From a checkpoint of a small mixture-of-experts model trained on Wikipedia: width 256, 6950 steps.
Below are experts of layer 2 (counted from 0) of a mixture-of-experts language model. Rows are named router (the router's row for the expert), gate (a neuron's input weights, with its number), up (a neuron's input weights, with its number) and show model dimensions 0-255. Each number is 128 + 32 x the weight over its row's rms, rounded and kept within 0 to 255.
Before each expert's rows: a language model's description of what the expert responds to. This comes from a sample of Wikipedia text that the model never trained on.

# expert 5
What it handles: Mid-word letter fragments. Word-internal letter pieces like ro, l, o, own, mostly after w or b, as in co-wrote, stockbroker, homeowner, motorbike.
router [ 98 210 122  78 100 126 150 140 139 129 120  89  65 117 105 142 128 119 135  85 114  94 194 110 136  98 107 135 134  69 115 110 123  75 143 182 129  84 133 156 169 140 151 122 130 156 147 164 157 105  60  87 107 122 101 116 158  92 179  74 125 154 180  74 229 146 104 109  92 191 117 146 173 163  90 158 137 160 126  84 129 152 104 121 129 170 140  89 147 175 116 114  87 140 134 172 153 137 135 119 106 170 152 171 150 101 134 148 132  92 120 116  99 123  85 116 149 245 102 127 141 172 118 157 164 130 126 128 122 114 176  93 116 119 137 141 138 121 136 140 170  94  90 198  75 122 104 131 136 107  79 146 122 189 138 128 195  94  87 109  65 133 104 135 130 112 152 125 101 144 162 157 101 174 129 135 132 155 132 149 119 107 142  97 136  63 126 104 134 182 116 181 112 108 163 132 184  63 143 166 208 163  99 104 127  95 120 157 128 146 166  96 129 105  96 170  99 148 113 113 119  86  85 126 124 122 161  55 131  77  65 176 151 126 191 161 115 103 164 133 101 156 103 126 135 140 127  97 129  67 152 127 104  89 177 147]
gate0 [115  94 132  74 127 142 135  97 162 202 140 117 134 159  68 135  99 129 152 122 100  58 111 139 131 133 174  93 133 148 158 125 146 152 113 101 124 195 103 130 142 101 110  87 163 128 172 140  90 200 156 143 111 153 164 144 140  81 189 153 128 126 149  18 193  60 158  96 127 106 120  90 153 135 123 132 133 171 117 128 186 120 150  59 114 150 188  60 170 122  79 145 137 144 120 140 107 191  85 106 144 134 134 138 112 122 136 157 163  81 160 191 124 151 115  89 159  31  90 150 187 158  90 132 198 158 129 139 132 171 148 136 152 123 147 142 125 121  83  56  99 118 104 103 148 122 133  74  77  83 146 127 138  89 102 165 152 131 138 152 112 151 115 116 147 140 111 120 137 159 113 186  76 127 137  82  99 168  81 179 183 170  71 110 127 134 111 118 146 117 127 144 107 147 142 154 155 105 165 168  92  73 169  99 142  95 140 130 157  73 134 159 167 151 149 109 138 147 106 154 150 150 146 110 152  99 152 113 145 136  85 165 186 119 102 149 128  98 118 113 102 128 134  98 132 137 149 172  93 142  83 141 187 199 167 121]
up0 [151 164 122 186 124 138 119 139  92  63 127 138 134 100 186 135 162 102  90 134 146 181 141 119 110 108  82 149 128  82 106 133 107  93 140 162 116  54 150 129 110 166 157 160  87 130  77  98 158  57  98 103 139 125 108 106 124 185  67 114 141 117  91 210  45 200  93 147 138 146 147 167 109 120 143 120 144  89 141 108  83 140 114 202 139 112  79 187  85 132 182 114  96 123 145 120 125  69 163 144 108 123 127 136 153 137 119 112  94 184  84  58 129  89 135 147  93 198 157 107  72 110 176 106  46  89 114 114 121  93 107 114 107 129 124 139 145 142 182 193 141 136 143 154  98 123 115 171 157 180 113 134 104 158 151  83  95 119 122  93 137 100 125 144 102 117 127 122 112 106 140  74 171 147 133 163 167  85 157  92  67  73 190 133 146 132 127 139 101 155 122 111 168 104 136 123  90 147 114  78 142 183  92 188 101 144 125 129 108 193 114  89  87  97 119 148 112 100 159  99 122 108 101 140 118 166 111 131  93 128 153 109  81 134 153 119 142 149 155 141 146 114 107 159 120 102  94  79 174 141 177 114  73  54  89 137]

# expert 0
What it handles: Word-initial fragments, table pipes. Leading pipes of table rows and first pieces of split words, like b in "b. 1942", p(atent), Billb(oard), br(anded).
router [ 83 164  91 103  85 106 108 201 198 173 141 101 131  70  97 121 119  89 177 137 131 116 124 160 164 119  74 125 111  94 128 110 145 122 125 135 158 106 123 158 153 139 115 136 111 120 146 127 182  75 119  96 111 153 120 151 159  84 148 166 117 156 162 118 138 191 125 132 145  93 124 143 171 130  86 149 163 124 138  81 103 162 127 145 143 132  70 120 142 156 112 157  85 135 127 218 224 151 134 156 116 112 148 130  71 115 102 131 123  86 115 128 117 135 140 125  72 192 180 118 110 128 160 134 187  89 143 107 128 118 141 102 158  85  65  53  99 160  86 126  50 128  71 129  79 102 118 133 153 176  81 145  99  87 124 197 103 139  54 113 107 154 122 176 179 152 144 181 142 136 146 165  89 150 122 205  89 150 134  98 119 100 140  90 124 149 132 133 147 165  86 151  94 151 102 155 106  76  61 133 131 153 173 154  92  77  67  78 140 115 125 118 148 103 102 152 118 164  94  89 129  88 170 149 128 151 165 110 135 100 121  88 108 119 197 133  89  99 143 151 100 107  87 131 147 134 103 162 136  83 154  71 120 106 108  93]
gate1 [119 157 117 126 149 134 139 106 168 145 102 106  88  89 108 147 116  90 159 115 139  98 158 190 145 130 119 115 104  64 170  35 137 114 119 111 117 135 126 139 144 141 150 167 185 133 115 177 141  80  96 137 123 120 155 122 119 129 151 172 117 142 128  84  92 145 168 115 186 125 155 144 191 100 145 183 104  87 117 141 159 172 150 140 126  88 141 127  60 126 145  87 109 126 146 164 114 122  93 139 157 124  79 112 111 142 112 149 114 140 170 184  69 115 224 129 111 124 139 107  76 122 123 124 119 103  86 137  47 155 110 107 177 128 156 101 173 140 124 157  51 144 149  96 159 119  91 149 174  83 189 101 136 148  80 189 142 167  96 117  64 167 107 155 160 174 124 185 197 104 128 170 117  36 107 127 110 136 168 127  77 121  99 135 124 165  39 103 134 148 116 134 118 114 117  71 163 121  91 127  90 132  71  65 123 124 128 174  85 118 149 127 132 134 151 162 106 191 124  99  87 133 123 153 116 116 151 162 145 150 151 187 119 151 131 147 117 128 159  87  84 110 124  57 168 151  57 111 175 120  96  97 130 114 123 153]
up1 [149  97 168 126 122 124  96 149 101 104 162 137 141 166 138  97 145 182 102 136  93 154 101  66 133 109 115 153 164 170  76 201  91 149 118 146 147 129 133 137 108 127  95 106  52 109 133  65 123 168 127 105 149 129  91 147 116 159 119  60 161 106 144 162 146 128  82 122  75 140  97 124  39 145 123  71 119 166 176 115 112  81  95 112 155 171 144 144 183 103 128 174 147 145 121  96 148 129 151 136  87 120 177 145 134  88 118  90 135 116 110  61 178 125  23 109 157 143 125 153 164 132 165 125 135 148 149  99 203  93 156 153  86 121  92 135  96 101 153 104 187 121 121 150  82 144 167 131  94 155 102 146 123 126 164  56  92  97 149 135 176  85 156 103  97  79 143  72  78 149 129  89 155 223 160 114 125 115  94 115 154 118 158 125 137 120 207 167 102 106 154 132 134 123 121 155  98 118 156 139 191 123 167 198 144 144 125  77 166 139  79 145 146 114 101 116 111  84 117 159 168 147 117 122 137 124 116 123 138 100  83  65 133 134 128  90 136 127  96 150 159 134 130 199 112 106 196 132  77 131 156 162 110 147 162  88]

# expert 8
What it handles: Names with -an/-ak syllables. Middle syllables of proper names, often South Asian or foreign, such as Kal(an), Can(ad)ian, Hisp(an)ics, Kun(ch)an, Kres(k)in.
router [ 98 175  60 126 114 121 123 134 155 148 176 137  66 119  89 108 146 106 148 129 136 135 162 156 114  86 106  74 114 139 149  94 156 166  80  77  81 156 172 159 202  64 152 125 173 136 137 145 179  87 119 107 157 101 154 106 130 178 178 170 113 146 111 109 124  66 182  66 181 112  87  73 107  78 121 110 109 124 155 165  98 155 140 162 159 120 136 162  99 177 128 127 147 146 171 101 190 145 100 192 126 188 142  92 150 104 111  75 129 134  90 137 105 130 116 140 186 146 151 164 109 120 127 210 164 124 101 111 110 141 154 124 128 138 116 135 134 107 107 134 139  88  95  99 154 128 119 137 196 135  87 124 138 189 114 110 161 135 167  71 121 138 117 142 158 122 153 119  90 107 154 169  63 127 119 155 139 122 161  98 109 140 144  92 142 140 127 152 149 109 159 118 160 117 145 160 181 204 163 188 156 110  79 149 119 110 123  77 141  93 109  45 140 203  90 127 150 154  79  99 135  82 113 166 128 152 122  88 124 100 134 130  84 141 174 173 211  98 110  81 167 154 100 119 160 115 109  82 158  73 149 144 102 116 161 135]
gate0 [124  87 122 164 122 139 159 141 148 115 131 143 121 124  52 167 139 128  93 147 129 122 177 184 128  94 153 116 116  85 152  20 193 150 114 119 126 109 116  90 146  70 130 101 143 123 146 142 117 140 150 220 101 127 100 119 118 148  77  98 122 102 144 154 162 121 110 102 123 172  83 115 105 120  70 130  89 115  99 117 138 108 162 135 129 135 147 171 190 189 138 126 170 120 135  95 146 126  94 147 157 116 138 121 130 116 116 114  95  92 217 142 104 160 124  50 185  85 110 129 108 169 158 116 113 168 133 127 138 173 127  97 112 111  95 106  90 168  78 164 113 156 120  84 175 117 144 118  95 172  92  67 137 151 103 172 139 128 120  92  77 109 162 107 131  34 196 118 133 110 131 135 145 137 138 152  87 127 140 116 125 123 193  95 169 176  73 129 145 122 158 118 126 129  63 139 175 111 106 113 188 146 123 115  99 128 154 134 150  65 161  87 194 134 174  82 152  82 150  68 117  99 153 139 209 111  61  98 167 172 158 129 179 158 133 167 142 149 105 152 148 143 119 126 189 109 131 159  96 130 129 148 168 139 132 178]
up0 [108 177 150  83 159 139 115 116 149 144 139  51 112 152 161  65 103 143 136 119 113 119  79 117 103 162  90  96 128 112 151 169  79  51 199  90 125 129 131 143 143 177 106 163 100 118  98 118 125 141 145  49 131  59 114 139 135 153 176 173 137 148  34 109 117 138 109 149 113  98 125 157 154 143 204 118 136 113 163 143 146 129 123 128  96 133  79 131  89  86  83 105 106 134 152 175 103 129 149 134  95 144 102 135 109 139  78 145 156 123 105 154 184  74 137 176  72 202 127 177 142 137  66 120 153 123 122 134 136  86 106 168 135  92 138 165 139  43 207 121 154 118 149 165  99 126 114 151 185 100 110 138  76 109 174 105 114  74 138 205 189 138 146 131  96 183  79 188 133 149 125 132 148 142 114 151 166 138 141 138 140 151  89 166 109 108 136 122 122 105 134  96 116 127 162 104  97 132  97 121  87  99 135 142 110 152 117 107  88 170 104 153  71 112 112 153  96 144 108 162 127 135  82 128  57 113 171 204 110  92  90  85 124 133 127 137 117 153 161  91 128 135 124  98  50 104 122 134 142 168 140 137  70 141  88  94]

# expert 20
What it handles: Mixed function words, accented bytes. Assorted pieces: lowercase or capital M after a space, accented character bytes in foreign names, and words like both, two, even.
router [ 70 154  88  99 112 120 143 144 141 145 118 117  58 118  99 105 165 103 139 159 138 157 214 160 113 111 108  94 134  65  73 182 122 148  88 106 124 123 147 150 199 116 138 120 131 129 119 129 147  74   0  80 101 141 181 118 151 147 146 106 180 145 129 109 214 157 109 110 125 131 102 124 153 139 107 135 129 132 131  74 106 156 115 135 138 123 126 113 165 216 102 143  87 217 143 182 159 153 102 164 134 144 123 103 101  98  77 126 134 116 131 116 104  92 120  75 135 209 141 115  87 145  43 183 167 112 148 119 117 109 158 115 156  98 101  71 132 166 119 105  78 134 121 208 130 120 108 117 140 151  84 154 115 129 126 127 167 116 158 118 115 150 145 183 154 164 144  87 125 145 144 114 150 164 124 198 152 130 155  85 117 111 140 100 148 147 144 105 142 115  90 146 123 140 128 148  80 123 126 141 138 138  93 160 113  94  44 125 123 112 122  67 134 144 113 180 131 147  77 106 115 117 117 155 114 164 173  74 157  42  60 101 101 129 138 172 131 122 152 111 112 137 105 143 150 146  81 133 138  58 131 130 117 121 171 106]
gate0 [122 178 121 144 135  83 117 146 204 107 124 138 163 166  89 121 124 153 161 120 120 153  88 194 120 182 113 117 141  76 139  99 110 164 139  91 131 133 176 157 184 175  91  85 153 181 106  95 153  79 183  84 145 121  55  85 140 104 141 165 113 165 115 106 123 100 125 161  58  88 150 131 113 146  95 170 172 170 136 145 148 157  75 168 184 103 156 132 103 108  97 137  93 123 109  87 138 135 144 139 120 103 138 132 149 155 140 139 157 124 160 104  40 144  92 129 185 155 125 106 148 120 124 149 129 133 129 161 110  98 103 107 172 187 100 140 144 135 148 150 192 132 109 124  92 154 113  85  99 141  85  73 107 158 127  98 164 180 115 184 144 107 105 146 150 130 144 214  95  89 102 133  79 170 171 109 133 180  62 121 123 138 135 114 105 124  88 117 143 150 135 127  57  80  84 106 153 140  88 175 130  95 201 102 116 201 155  88 112 154  89  98 138 136  88  98 134 200 140  89 147 106  97 153  86 138 153  87 111 171 139 106 174 111 100 182  94 115 216 120 128 134 151 124 149 119 133 115 142 127 151 162 160 180 130 100]
up0 [182 124  96 100  99 123 208 129 149 112 176 111 113 156 139  96 101  95 134 120 148 109 165 125 171 111 125 144 128 166 126 151 189 104 163 133 150 169 127 160 155 109 114 180 106 167  77 125 100 188  90 155 106  85  94 124  91  59 117  85 143 172 146 146 143 128 152 102 166 153  91  94 141 110 192 148 117  64  94  89 126 112 107 135  85 208 148 164  74 127 132 140 171  89 111 107 116 113 126  98 166 157 176  99 179 106  68 151  91 131 121 122 106 152 122 108 120  77 103 173 124 189  89  93 164 101 136 115 116 142 151 126  37 105 183 117 118 124 143 150 125 116 104 128 107 102 173 120 136 196 157  90 105 133 101 134 189 115 152  96 108 120  74 136 185  83 155 130 128 141 183  84 144  93 156 111 142 134 176 122 151  82 121  90 154 155 120 118 140 136 151 138 182 179 130 209 125 141 124 130  77 127 133 121 135 109  91 106 160 123 122 121  87 111  83 125  92 108  94 160 124  88 117 130 137 136  85 112  88  73 165 168 151 100 110  50 162 142  53 188 107 152  41 154 175 125 156  77 153 153 114 111 114 108 142 110]